Weights of a small mixture-of-experts language model, trained from scratch on English Wikipedia: vocabulary 8192.
Below are experts of layer 7 (counted from 0) of a mixture-of-experts language model. Rows are named router (the router's row for the expert), down (a neuron's output weights, with its number) and show model dimensions 0-63. Each number is 500 + 50 x the weight over its row's rms, rounded and kept within 0 to 999. Numbers have three digits each.
After each expert's rows: a language model's description of what the expert responds to; "raises" lists some tokens whose logits its average output raises strongly, later layers aside. This comes from a sample of Wikipedia text that the model never trained on.

# expert 16
router:559523433490563433444447447465558556454449565445464544454474532494547498570477557444584453544466448435482451522532523555456547563450553549457433528462563444518427571465434564563456547439503507
down0:472477470477425512491500503514405454503486515502528498470452508520466474501591458401430499522487603525453605464503466538463476476601470496589536487491435479551500494520537487501566584386528523
down1:534405424507474368499485519501513516551450535448477423581515557503449518423546480515539493506476443441475439459463440432593539567514495566431435544407461497495514498426495435485573533519503526
down2:468561524541511579485424462440460544561472500507594525522559452422491596544532451528447511417350574453409535503477573525548548629512498504529427547616468496599529464498412466496476541504438524
down3:516510648474435507513499441511425487398456521503539540453484542511485507515549518496525512490581535495424534420566487525456472587436538479522423493522495477440422488493492383564486381624544625
down4:460491516461501551547433449457570533534456505521590561503582602594621488517411401520503566474512429463483551459440465479441513582566436461536533451545461477476436468512478460434510564646529497
down5:446487446395403522536420516491494480532505523480500451448431558551474425470537487482409451470520500491491492433570541544413548459536452566581557576444459489558554598594482504497580578437537560
down6:468534378566441570468525589504518489446519495435467624501552466445500432462563492538526525540411444545485544440534546499487445530479491563475446509456469552545451486474542571590427518491512479
down7:460490468503532530409469525426461547532397630477554443549445501449528492516476520408558450417513489405460574499539456512562547445503508511471498501448487478474474487517494354527520472546426527
down8:438513445500561465511493499562449495493522504403492463532516594472595498576498448523468549485489439575510505428485456424504500478524514457539475520605444479548479517531507468437548479564446445
down9:478555418478567507523502503467470508481515549406469508532543465543501501468492449404416453534474518491559358500452549516491530576580622449450543533494551522471471545497473503535469570438511447
down10:416486460452537572528525502473596451526438547409548456516475540480533498492516461438461440393437529516496534469556468511377453506604532546505586539499418457432530544642441475446482422512504512
down11:424553478471445509487538523461540427527491475580582447497529510510446441437505426523459374444580503516495539447485605471437509482512418465579546496530467505484575571580491383563536604495580475
down12:541470434542547452491507469485453497572498453472546415584459543535443449481536540526428466503416535522518553475436418549434576509578414452464448469516485556455465550520520473467474632554552492
down13:497539426452513414453460489521495478427495448567556548577476543434503543519456538579609558557458575499551560502506475541505532600529491459393447558442475417493481542432463520506518542504420452
down14:508446443529552403520549587463540536550515593466439533503505583434492556515463398484572552441552469451438490444535523540465445495523514562543496508607560392378410544464463576569491500416564493
down15:480597505534464517530561560553502448484533503462498503531473483556498482438492435491457359514495573501438577561489501549438542592460494460481446564478450449415507497488606464531469522450560530
down16:476480392465497471605507514540526527476497522622464509543558480563421437462428507463535554559519493427552537421504499441503527528452536507442500483444533592499529479513446459481441486480588479
down17:460472446533459549491436526468487426487509532446463490537419509668462457506411482402505611466425505429544606443538567503489492489443473468447491450494446515532541528525493542556526445552422593
down18:457525549509435572553483470467532500533552490455531441595528478489532489591501485381432405534498514461472515571466524557463497504475410542526538507502426447444489530589525477448479613508476515
down19:509514533520446554527529555528457438504489538591559409471508500555488465492501459479506443520491546431438476571505549468473462571552458483550570529571447494467505497439477422537584486493515488
down20:519415540422473488500510535450433470468488556398635544518547521470525422483590543496534526474518490535416535464443469457397465487518526554561544535530531443385479526429457515468530447480491530
down21:518493443482496509463443530432394438554431535476494439568467469466453529477477626549492450420473540502528518480484537470486458481582598484445497564523538433510464487441489564458532510574470549
down22:377502510483466606474483528555447503477557598458610524540524513521539406545486455504480547459431540520489436485553539546442419410367451454527536490585514545535511588544444414502503536618519495
Closing parentheses after measurements, sentence periods, unit abbreviations like km and ft, table headers, and Thai or Khmer characters.
raises: "ović", "ural", "hood", "century", "uction"

# expert 1
router:526560440466525511502517451413491602511422505385434504481444549551439578557602532442502558581495493443492446616551475492475579557480448521454521532488537596550418495475423456519515523420509444
down0:555619503542502544490529536550451477465461418402523453321426443497530423586490584591519453510465477547582520489470477484564549504522500495548559491456476492544422559446523517529414515523494403
down1:606485474454480550450487484459457512574511455567479399484392523534459498526438551503566530533495436492469525488540553579570433584583533527414546572514562471474567481559458483447471536492453489
down2:576468495453523555517501535440518472584479461562475435436516559431528466503516448519542452475482465537468515435437495517503531470462514487499574543557498455449476473554521640496525428589541552
down3:509467517447536499552432496472429532450514484544453466456483502535426542480504543533409551553535454510508494477512465537462568477481486533545562527523482596367562545564578465496531425363486497
down4:500510476444477596595449569383569486541457514515455416532433548551543449472557448486556547589542507486423564564598503497547434498496585577495479513486558475460446410567662479530556495450449451
down5:501507500538564476541481498488561545479517460532499448476542550518462484484523482506550524560506528488537421462393553495527508544482553464504509544411546573445492506578440506427514525395490546
down6:546557492499492497485391559554508449459499475493504417500487472566493512419570525558514545528609521536547522490513497479462618451468577465476482535511525475481418500439539453492438507463515457
down7:543428465509447585586581563510525495464539495538487499519523462557493469480511548339521454516410540568394488487484547510545498554504548520507533512449421541440468464483508463420645523509507554
down8:588475531459553502370578605432537549463497476431555453510482449556333535520542504504458487460521517500574543493490516572445450495579537561487503599565503512546498437516524552497458460445553592
down9:522446490446460564520540497403530569533441559527400533500477477571440560642482433435586479569489451480488486550550487510545483463520471512558440537440451525493487535546544455570506443532558386
down10:435464470481462510477506549438505387446520511470496522598526559405467441497558567431562497385461403601473550598548501464489431495466558466433489542528520479529495544500436501510471512476506553
down11:533553542507599481555519436542448534518495475546417506483501491526653477502567409580520464513524511444552476457488439477414514464537524513501477519552462504487580575373473497488468511530547500
down12:542542434498498488463449489455541526565384529514463532565452562441516507553408510564506478559515465547531490477484462555466527467471527398513562396512546572476516565501496555477476500540557520
down13:364424507444508389606537413519456562506485494457463511428522464472499555531463504495506379570485474459591467484488489515491445500581459447517392544515577538428526546535532462533392513491495578
down14:480527497441528480517551535562467496443508582541520520491510533497532545472475483439420490494579653481505396510446528550638496447478484501600520477435470515476372581460520430538512490540495457
down15:521519514526500506539398557367486483512453480482492488523538543395521409434469522481587526441576507440456522450461480546565492535520556474425482435533628485538519488509566441483483487422519512
down16:499399516504443450616443435522490522561557513462474566573532467492511582482496536515497468594505537386555505489531476544539446536544462523411490508545575543585578490529487454522527362438429403
down17:543516584596530443595542447486457471494447503453517430438539476438544435498501475537501440571478534464666469519428594517433555497430513490524486487464532549477557444507485468555476404504620427
down18:409508435512544521402552527461530474521478463527491509562493454561544476519502506506440540446478505515436531507446503396496582488513515525560529438541484474498483447440525594505501539608486506
down19:506478475419484424511529485423485512492477534557520496543511496541478490637527459504504484502488507469530496401499534476461483522527515539540509618601480457524551606447478495531498366424501545
down20:523557473494536479487515521477531460513475544503476510409463475456470518552517439485594517476425505587548562484505495488440605455599482514494442620546476376452504570459469567506442574576463434
down21:437538483520465489444529507643544504575377429395372504488464565437573466613458482590502506478527518552556500494495527511452519417499512518541451463445463436522526494467470573454494594508530419
down22:477492568450547498503473475538480545425482509522501461508517468458475562502481493474419474425509568582524438492575538428542463615557513512439380502488580541502448457507502379536483499462458457
Short vowel-consonant pieces inside longer words, often after a first syllable, such as ava-il-ability, v-ul-nerable, Ex-tern-al.
raises: ".", ",", " and"

# expert 9
router:566542452489526403445459458592541565428586512431459548429464562449463476542525499532554521545499452483571560512515461467486521529505504480533499520538463454552484556481541506531456517501537490
down0:506438448439479392430441563485542463557492512472508524496465557458470464498443576509516458391518473465502560527488490434576570472606585432522546455528421444527544548545557502552550530486450483
down1:484487461527488567444440577535433524547468542539536474510448479441446517482460506458535517606490442537430453578464554644439518526486624495544549398498407443459509455500437474460459580568510496
down2:406545453535465386495519439534510506542475587453449519528605469493483543539498466506416528499469556512476510551447506532534520494507566478457505437508519491444523452492477493509407618613558500
down3:568539334425540531456460518457517520531448528361460512502482559432477544451459489467473486512417480443535530484439511373584524509478526493526507518541468448476478507473474501464535513472474489
down4:514489506457486493488549471496517534432505502454544535602439508530555514463564537457552479588486491429486480577485543481523477454500486614509441551489558533448464480504575471539458606534521511
down5:509522429420601492548390498546566491577509531501481363371454507526447509519470437501574545405530481455406555539549511491439548585601515502482505480472569491533504502549450585422528453539468507
down6:430499525395542481564454574591433530513484482517540582564462527492445617539580507477503577502543436488425507488458571397450530509528498471457436523486482520505429477472600578493586530482485519
down7:531575534447534513467567526523505442406577463486512510476527474474439525394434577544430559535563426474437435505498522523429455470587475537423511583483495531434547424541436567526495511503569527
down8:504511561469508503531576496604458522540456524571563547438450423454493540483517478417626511570564475573447558454480394476574491425463492496419459506462488535516507499535428498455483448555560485
down9:544471489519505496418428473449506584493487402484536481491427481496443468457546522538514546466438465533568507536622572575455454476458600530526579557483476508502493547554443570482446392524540515
down10:593481576524551552500540436503495583527535530450607523473418514460514488459496540466578580424591472490455484562494454506381524642531521507547483458405514490487486490461415511447424494530523499
down11:521483371433468550502591508418481466435433552472487464589555433506544458474430532470463554529484565507453498490548479543550577518509458514530546511514538546434503407494532450507431632524480563
down12:444470494437572405519471503612502458603488517412379563481539510510503550568565489473497508440513508512574561487523490440472447458529515504485454470407512548538465528494454519477497413480472497
down13:439499478506601489485553458624522538482456419469469473496566580461499583461543500540494521514480440458517449522501454400406580510513537538387507452559463558496488467498542494501482522493483549
down14:492461438506534563525490433419470501497501427535489464482479489475425510507553521491423466575392592556600470497486449525534501462431462542437459470574496499555572502449451482453552382453529513
down15:507410461547490542495423529472547453514533444472472523389528439526401493433518595474529465527497489430537502574398535466486554456502433554492559522553493459450542544531408623530563443399483506
down16:549590612486435400577459443529444475448533476514505581494462485455422510542544538556514562500560432469506471509497505606436474525477499452445454517465493512535559505535537543468471499492524431
down17:476511406454586475430536510529506522478495460384483567542503530496582525484546526524612450463509513379442565532450523532531517627538387488492439529426559561500478470501422507523472516458456553
down18:559502557501575506486443416629522473461550490525564581409482504473503479506501484589513439408589440415386441601465523549399417593557533422425485478580496534476489485474509537447450543492483548
down19:463517536471538614475569478415445476488571451515516432503529425455531486546502435502499641610442581482495415475470484484481405509459471442526530536499484517394539520488571442442556506423476486
down20:474405514462363568497536439555466497487541520434483402618519484474544443499526471501387495512471563587492505490518473485458463500476390523499473483558539484424449513471535470514403451449513536
down21:476482445438506528572417518508474501586492485517587481575459449591494591426451445518518459453485517443527488508557533482492574518476603513528530548337536505501528515543535549577577564487467474
down22:487518485534409575447469515359441502479561565506538493470472518485500532453522477517646513612537514496512512488476574601397535453504475614427421556495463413418457484480568494502529529420467475
Common noun or verb stems after to, the or a, often followed by a suffix, such as document-s, request-ed, line, release.
raises: " ", " for", ","

# expert 0
router:597514426538562475438454479528535548497502569512489525468498515471513487511480571467569431559404474455404454508581451520436554549518565553463483507462555441557445588525468552560461565440499484
down0:550529558508531502525422412472572512525535447566520550396534433566447497504547475603608499545493469412527423455426550566490531484518481475534419570517540495474425482400516508516464611517526566
down1:455518518449541415490495451488460545475470547428543535497497434547561547511407481554417556455451524483597508533474465428449402485509583551530466468538539449571484494472528512545555473483521457
down2:362523569459399557545558511455448402557496476533581540495425418447443508450539486487455425529478507463517584496514464496497409460528490528503498548494456466418562552542473411396547571459471590
down3:480413596590507476529598501478512540443379502459456541513488516552531503546550515530540549503437533439496396444541484537419506581573545514481351542494511497460553542555552481547381473472563473
down4:599548407507503570445494419536513515626461463482501512553557513517498505423535455484482498526505521501574528484424462469566513562456530582599584493401456469466519535465527523485506570499501504
down5:505562519507488516462493526439508421483458523484549540550562430399483513461490464479473544452524463430466493510474496456510436495339613514519545522520476453513506451514502498520489579587421481
down6:485496292479543505442541537504502495578546506539465511509543458463481529407476511515434471526524590542534531495450461529534484503454484459507556487517479512572543489466442566435517633526454552
down7:477558527467491587530501408482399511533541559531550523525517505387615620499538382476508476452545443484501491410555420403435501509394467536548568399502548496551513508499460514445473569494478493
down8:521459612466485401460547478443534506443508521505535521597536564486498469468442533484389447541490507506562528438540523458498558541550491523363533535537588502484557506497519420539468519503558492
down9:559522592473424502516466456489518546430491490487579448620556541469603482432581514506479511464518474500613462414462424533598550430454522547460589479540486577511465487517490481478472586515629491
down10:488593437452529536511501510490460573380481474564613561506472441464534568500481610611448554412490504481531516458470559476466437510487495479594452615521477590499502442451467512474449480556441508
down11:528449490484425498571633388585540554455420475576552485561566516448491465506589472472515511495530520533529485398566503443528544520447445548492420462475473504487508447468473474529529451531501488
down12:473450492528494496538482530459534483457543446577522485524511484529548482413561613466454465529472546537610429529541427547436460551471408539424460588543494513430463461592507486470504472490518458
down13:627411515463557458468456589465578456528486569449494500576556558578408456477556540561593527487519622442540615414470468446414586488501435507439450432516556510436553427523530520548487400509453469
down14:468520526448494451533496511631541566546477575534569519540467521435469522487580425523489510525436373464596528519549541457490525564536562487505478594378502555453547434434454500527432505501443441
down15:380568555475523538522495465528574515503420534540422499536479523517477565507498438364515416431464498474505486489544467429505494500439532525476592529508532447523536473450486501474539535385522511
down16:382484508502545487448494526455555499449579475520468451446432506561518539604453548400532443474442533479595396492459503524495493455542507472572505418428477527554480506499556532513466607535488523
down17:420593486515503503455430457494531502461445500508423526409455579534520503554488523614366577399559523442554465529556430534480523476523522477577493480561482526497523527469374405492524517568534530
down18:433442573500427446486513557505488612576501531549512537470400588469540544459420486475505455561534483523466403524475580485456510463485493463554486570504472541444548514477461468519464542485640473
down19:484527455535509496529458478603509439478536478416508481507499586410466613390527451511462492525521471534502510547567443450440472539450508482470470498511521486559579493427452505515489495625551550
down20:632550492484536404474410529520521473485482528591438532602509445462513537560523555502395431603522493586495508573495487428513477522545496580523551497493543448529570597509587462449454459523495418
down21:505468502498526482495530570449351520481486493489537586598497538476466466478517490486422491473570614441526506533455525459440588472498438509521395564484567449436476428522361521521510530414480457
down22:416473502608561472522461512511373452553507565559469540489444486499574510522392558531402495540505611503551488507513486514451422534458404587547505506456498467391531507506509455548504507502588479
Single digits inside scores, dates, years, durations and catalogue numbers, such as 4-3 or 1719-01-01, plus Thai, Cyrillic and Japanese byte pieces.
raises: "gr", "0", "Croatia", "Liber"

# expert 27
router:553532431489563434447449448468559557446445560445462547455476534491548498574484561442581457548469449435485448522534522550456547562451549554453432526461565449524426575464429565560456541437509505
down0:474457390491429412458563541501439560498469470542495467541376513468515456520522487555525359430540507415499526444491596449501441533469562494530463529389501538458495487485452520498573583469493616
down1:469455490567506517489444528467462450517634538454608508536486541507449441444431440488455493493583510499548437459528455484422504440489473517483510536460499483475519413459520538476525463480454486
down2:369509485492398549513515512589515428503563490536416475528552542527531521441505404443427485472483559514450563546491458444486626498520427537540514443468491587536512485538496413575529509492537475
down3:365478477519513517489524460590619591493518493491497552621525476502483516487476418530521368427525502591512574434526565404478439511529459532580548441570463455568534484557500557445418398491509481
down4:476425504442495581464471463585469501461597538417499505456450504496456424474564594506537532509502418503523482467444451465515408555522472592507480443459468503513482506536579489443550563469453518
down5:522487577509422532532528529523500454500534501506602415532375531492493404594490441461485525504517492520470556476518592520540519478452486485462517524479444451469465536494528446476490633517508546
down6:488461522477459617498504457581565459545522589491481462514405429569456475589564548493438516511471559481472517554480477421529513493577497429511511560483441465480548470552499438422521552466438541
down7:506441498510525600526509500538498423577521528352558445396524516538450489456451574480475354486456477510543536525498544469497522455536479465546449528507434457489496530522584378478496543501460642
down8:528564539483513511485507593447520467572569482448595451516483511473493531460507510509416483380564508538561517425597487479432566451438433483542494438517512518521511443565561509510508521507449523
down9:468530547489565577558495483540408432525480620410495475546387550471446555505529514546465445521557533448486565414521468426536474520536512550530477470526523449460536536508548488475515589482347544
down10:443573518490478603485501518573537426560591532519494393557529485437537521514452531502400440465524542584497567386472451527469535487509449558565581488509433540470567488463531516489491607584465439
down11:530481422454484430450470499488440614613574494487596485626518539461614445465469546473486472487397504536575530434503529489575523479425424517475514494420463559494552551527546537429538525532496508
down12:468522522476436623475518486570481465520499486464594444480479431514545563550453437532430445513489522496445451521478489458470479482507435451547564529592385447522502522514581449494646592616440543
down13:468390449415513446510559507457561523511445545622520536530553573428526432472545579487556512437525551443599560417449626604515498533499461594458492534474545502465530494485446544478550451566417485
down14:517397478471469644470453497567540517535591498454498469477477504387476579507569559501392515505505516531529507502492536496531490510491437524481422523592551459450521598457539497486456529447475500
down15:466533534457433588497469502505455487517424507450491503605451461450511492581515459434468464519488552554515534486525468468488483512537477427540513554563383411518513579510514423469546506554458508
down16:515480365501604390505508504491589476491428510510547476459422544506498475443426569440441517517465524448475512519529506483499560511591460476451461508478459501553481585460424536503549386497501553
down17:492557432422488525452445498554503421524440596472515476559432498523465401520533530409382340536498534449524553497602502489516576495454552536416472515493468474483496546539492431445541524456518592
down18:503511518454497557501478533446552405490480527521546490479532537436456404486467544551446445418486483459568538469446495541486523475503458470456597515440482569471534455546530511482495562453550535
down19:479454522503529517451590526465492487477475597505562433453496467504522557454434472509433380539485557537519474571508528489421546557488486482556637489469397519495497491479494391479478561561512539
down20:487559427464441448498478463449527435565494529509490447517558503459510580566500520557548507430548483453591500393453508542536514494502423520482463516425552515550560412459474441592458548460510516
down21:544463487434435476478552499533501469448485461469490586509520482452474469523449443570503495486512425541603551466461491474513374493519499546547482515573468533480599553487526401456468467501429529
down22:463516589470507530514456512522542469488535518438491512491559538556454522496537571469408347465464618512441499496595452542475578470586424507530607456481423442532515520528537470365541566459426441
Function words and punctuation mid-sentence (the, which, that, by, semicolons), plus brackets in code and chemical strings; reliable on role nouns like teacher, writer.
raises: "ár", "ropical", " voyage", "MLB"

# expert 20
router:559529438482561431447450448471558561460450565442460543457480540499544500573485556444580455552471446435491448519542525557455546562453552556464433526463560455527429580465424565566458550439509517
down0:430554494474470487520461523559525522498424547499484415484554550501490558453490395430460453503456533508396519560469460443557465535528461588520484469392494415469471480501538535492420528395518527
down1:501544581475553520493470529452609444590533618448560535451453544485555538527503555469436488467443620621485453524498509465493544531524476477522520552512454508538452550588545511474555501529397562
down2:522468480506503533397483470575464503532443513479468488547418437411466507509404481499453527496356489432464482502520502569446537538425518475537493551571550506494501509507457562637491467444534576
down3:374545446519441441474481562463480535484556553519428527457474464520437553559514502486431489556543515527554463476493422500461432583460457561432551610538485479540480443446564420509525503529529547
down4:564551567476480564465460571528482433575557564605547541445476498389555532400549516468507468513444444531482527506564427500451471512527489522449406558513510451570498479498442525468587520594529577
down5:446441506449553528523585512493484450583463456489444439490562557453515539620369476523507400486579527533501497462464588489495464526483600569519559470596556454499502497502458499552458442433566517
down6:433580477531536452503512529607564451485384486425415454492436385519512530480512500552491541548465443572465491590551446572478531511582387566517530488500384470496511509490493473523441503524665502
down7:493444462509551471478554397357410478406509534530527581497443438489544577474491522500546486477466475525510486438486609520433413479476508569482463464460476530489494501505402515535480489447511528
down8:502453479507464594532539437465619460522510576515518524531445458493518482399549476431442511551587587515477487493520406488519576477506456567522455581552459454579477487491545509483495510454454509
down9:603515520565501502544546463567474466475450468590595547557423567552535469556391469457433440526469555512466571553518530486469502487484428490470436534517476510522410508565523507506398549575664520
down10:551389537579566468492418545519545474500538554445462526526464526501483554514555567472517482465533527541398503512439478535544578477456522545402519483521424539453466451392524473605505423533546548
down11:502491511510471531481410516512595461521457570491506531455492401523504476515559486575472524542503509599407490490492597555508436469469506561460534562604445509461425547516486558427639491558528645
down12:462463424479496476452476535565642485546583484414543432571429507540421467509475413515502493495479550486519496543502496550438489586438462475561417571560468535447579421475453422463573560592469522
down13:540504453559580500492409495456497541503442558504465483515473518490486498541505400455518495491635422468517477407600559443550610475432501503459483506522580566579474471526555505430561492430528576
down14:514583628523497550524485460470478500559503511477485571497556513532371495496520391524486500500361523494440497533470470495498473528469444469603526504462451505479399562500482545452515460457415493
down15:371503513552604460530517472526567455520525582494484509462446522524519472401470418463472417519501518488469396486518545550492569593382476508514472522488510572480413548560575564500446518578534568
down16:516433559517405547621525458541499370520424540511508598574541564474404540523541468501470536428460451460479442421520498526496598510435468555525484518511454496450507448479423456517394485483506499
down17:453599488543535596502472556521369481501484495448482506567505448515492514482497526487439476452410478525447476517548460495445579549509564439553549417458517533568469489583482473552542428527501546
down18:488481426547440485522523607514490452454509513598494541517482471535561476462512513481503489572494527479484479437466467568358470509434529458610440509549537488459531673489513452442453626547528417
down19:589445482578542481489522565447572429508439501574438449439477538496553539522435510542541565483513535476454518481531482493442471577403532509464430536429444468504485483466413474521525608437541514
down20:516529464540524485466427482453439485598517523472442561484420480415487468585518437489451509564450517508606491413541503463450553553483506536488582517484540543488507527516510458490490534455512468
down21:469531454419573518472504521476561467494528538440470487463479539487458469459452537555440455475507656540453537527538517492485508555502456435512474572510467465533555500531458443485477550421426594
down22:564498463482537569470453560513582429480609521509473515447395539528480477515489483544489539450560524588439493468463450491478499514454544460520462570535474460494459606542474467469523507474378622
Single digits inside years, vote counts and table figures, such as 1-9-42, 196-8, plus scattered prose words like arch, earned.
raises: "ct", "tory", "toria"

# expert 54
router:524551420493516448473425492475598523513467568394478510432478573506549475571447542514511451522467459428504470556546467574409516482484594491449460505421555460475433573527432491560446572468590459
down0:434473487448577436483452488523479505425536461525566512505537398490486513524565511512534520532485490443533448568479508485458480492469547473600536509489590488523583491438596427478547524474462539
down1:611480518482559532538530501495481502571509610387484438485446544466507553552476517454595499492516520482373438486516521500582486552545459521515489419565498421611471390509536488596540498417502503
down2:511565533534522468479495487470526512525492581484514526532464485452512538563486578509638462446438464572522523452380517561471510575501365489555518507449590475486357514505456549504507556537581517
down3:506534466379572537479574480543441435514500521444531451523478392452443505599476506499528433546431491445527426541513477511462445453479531576492488554421494432494567546423488527512499500450516536
down4:382456574471508468546628455534483497405495526453423475453540478578511590517528508550392465558548490489515452541447478540505514508479520478541534503465499535437603481520497509479497524468524557
down5:525422415455559464444500547504466602545462481518409547480545510457505538499514529504392468497480517553509523444381470527488523588412542478506529441468438437477502544461408515521544484540497480
down6:603494534512526561509583535527503502473502475465532511448407450494426451550549533486460466491544437493449539524493556598389432455523430525507506482456541528507554551396504452438477443425484524
down7:577531446500403516500552521492586499499501540600578538496524450458536472477521503464468567496559429509393459457585493587452514535529570443513489577479446465520486466460463539489524492470525598
down8:526511479486501439502463495568486478442482476461485612545498508545473547487549498553536428538453435483592431535588466566497402502508483545504520477516459496587458385547495486503497663406470575
down9:496494577482606534578424496553562545478489532543490527579552500536501435537507476473468477563575431503488504439493462481428466546352402553494448536537493527470419545432556521480470473439488526
down10:531545535551470469492555440512563479513511558509503488453621522545513596485441419498510451514500426517506506486610520435577530537570441443533508534492459421558515458444435610411572440515453464
down11:517581495461479595471535479460471517545418463422514521501530568516450538444499542501533453415437457475408530454433545493435555469448528447591521454513417463574426570489448578476502629552472541
down12:555489505543474460473542497642467583509466450536448584464443512514520553470524458586597411491399467454561494396515546530445439459517550484541513514544576414441509552510402471439403508600528483
down13:485488506484473471467568466588536500481438470461492577516481503444462527490429542531418529519524541459502497480408453536580439460573498532524554463489470504424644500581512465542494558487525421
down14:434526528433457437557495474550525466491408519501529481405462512555518502549533526500438517426456493501436484549423483507503590473466522509443452520453508483440454595536514448530530415453490580
down15:494443552505460459564497429462504526499442598463522579468472576500417503531521533525562534507456422428592498503421511500465582568528484577499396495478520477426606504411495507517491437520466564
down16:486443540488552501552443468460508418509473615547475472442494434548552512545546498440460386508551475535594414606440460552470443546511577579471520540443572554434534453554546520552483412465462490
down17:474525447522584555537610509600417397458461448507434522462453459502516531568570494554451509529435501509420396494561583589506562413580462433461488495557530501526461502501488574439514461482542484
down18:427473464462468536510473498494458539488438545577497543507489476519448436440481535481386459562504566451476519507555518446521455522629569608552510528557543485458533535499428445497448503464480472
down19:405466439554535535446473536474437524449491486477479442524476559464494470635470436536549518504379488424511547449440482421477464557518462613465517535536512502480408398448487608521465505496575559
down20:535513503512527562483469469530517588543333451465455482506513440556572487444528445386508545585463491530481542546458483529475508576483513563445482524451565533498514489443407484539492582464422485
down21:539551494501547446418502473483547530527481512521449435435389397564369552485429498520484519408468542437600587482441500418458498589500481507478550550516533553495581499489560467590487566521494511
down22:436463465485543526440483443488362581524562492524523490524500457518522495519464541502463463487470499512488484440515579479546566440519558549583561577556524509499459528441532376452457458492503494
Short opening fragments of words after the or to, such as pre-paring, par-liament, form-at, plus small words all, over, after, place.
raises: ",", " of", "\n"

# expert 53
router:506476431510556402473479472467569565555447539485379561469466424422490540548514523508621517600482498424452415476552485510483560537439511563463476485435538475509463580455495536539456558471535510
down0:527439457538469513505521545525593473709519528486489558563474484561519483482454467467564411492473486471468529489490417505535578454503490399556539506526518489485440485452498458541534472447499491
down1:479510463515480486539412503567585432519558500503514497449532506436532458480423553510479569553447489526568482469468453470585517452544405507637512480524534465511472529482636471485456508493463498
down2:479494512514484513521464575514543430527453502480465415442564458555407577525518498550446425519450516507506513464451525544483564469503523513523515510504421493533563503538538466447507543584480534
down3:424510480484494440492511420537469552527529536465519505433539443458455453524478506523484466576523470453539512437522456550472436399434460534448478469544540418560494498488529558472593498396550496
down4:393487457489554454531481509411529402541499563508375504453474439499445516500519516567487522460446518451485512386507535533607463478534445503458521424476456427543490529449511559460566489456524489
down5:493459499608554487572491524518454555473450512493499477463493432482561577479407586425603612430501393558484467480525517468523454502475483500404508546480545417471503504443468588497501379382487496
down6:497468476490513525543479501376547591561453455554387523415522506575556499492434527370504499535515496465490458496501504425529545516476525503542548526475439512491434524427552482590509463571446529
down7:516476495526487539471519522537514510470519510567447580531522534534493474586473397464594565522442468517483496440467482501541522507467501514534505515515521562457403590477471517435442588620491444
down8:536542431470522462396476461529548455498487462465405492465491591479545496523466449394595463502440545575496475500546556471484550439481500563505520593514496437484523561509477473524415504467499464
down9:466522477481516543487477493474394453422561524462507547506508591537518425491511385484479508604443457525472551410438462595537575605430458486593508486558573582565450548463510517526460604609440496
down10:555526551520448472515466538455609495533456430467484581568384579473589494541562465491424480526548538537517460523579532509532464538515464455430462532538501529517467527479413486421523497473535538
down11:523458442525466481442443497481595577531440498505504455513517537525473504508504489559524509553585441480447479480460536491645520559430538470524465442541465489551550493501422558592577453437551461
down12:516535482517445533588558452468475451581438487506493552561487515492442578528528578500484490506549496499534479450547515505454486460520519464532448414482516505529404574422475480459459541357512575
down13:501510513503475501515570549486409560436491469475481506472466596464535551498500536407538591497409508500525520506653463484547516484449521481511530512403582530523547505427520539496440395469540416
down14:561565470380555433600436465561497526586507462483461490447497444531534472534419507546507534460527490351462441504510433513461532498509466600501555417516467517582547563477467549568479436501485448
down15:473500497507495519552520480560546564485497532556497509581473433535468533567508450554546532519499490450546529511507444404506494423514528558528459433573436511495498420494433435479580487593411488
down16:481521478580504526564528472506470449553478473544503438521494476458513473508466503439478424459539497543516507490551431627572598523528498522446515552443427497525541535431472508506586527547515511
down17:553470526570496586508493544472590467496530525558493507440508522466463407508449520522500576438542435508381404532535482511546358537500442515570512544533557468623451459553489473449396544425433471
down18:536621491576568431450555502437503535547487568446403421489492489522412470500457513483403464425458606487520503508450518564432487482491455505478515526511513525528496508517554554463469489404495567
down19:476521554416547490565494490510422520461590536519500519568525404468452502501487527444466492505540480531504441512577497458442446600519511500493480414475513585421541495369480553485531568490533435
down20:493484520474585435522449519471525474466558456571498517478487537522444464484494546567473383450533587461548553487545442575428476485516576451449329429510402456531485428533441531500413628502461524
down21:474645524528522491457438546448516539501573493393520513487437518479442529467575533521552529493424525577475467573476490459580425549482535423454435548465531468440547514481413486607463432519500549
down22:462518515428474579446525566520511471513520570559581509533459508602454471431466457575468466544475459457469484464489466487473443468389542516592487532472550581560509504448519457409482477405521557
Single capital letters and short acronym pieces in names and abbreviations, e.g. US Billboard, K.K, TBA, Gla-x-oSmithKline, King G-ongmin.
raises: ".", "-", " |", "ap", "\"", ","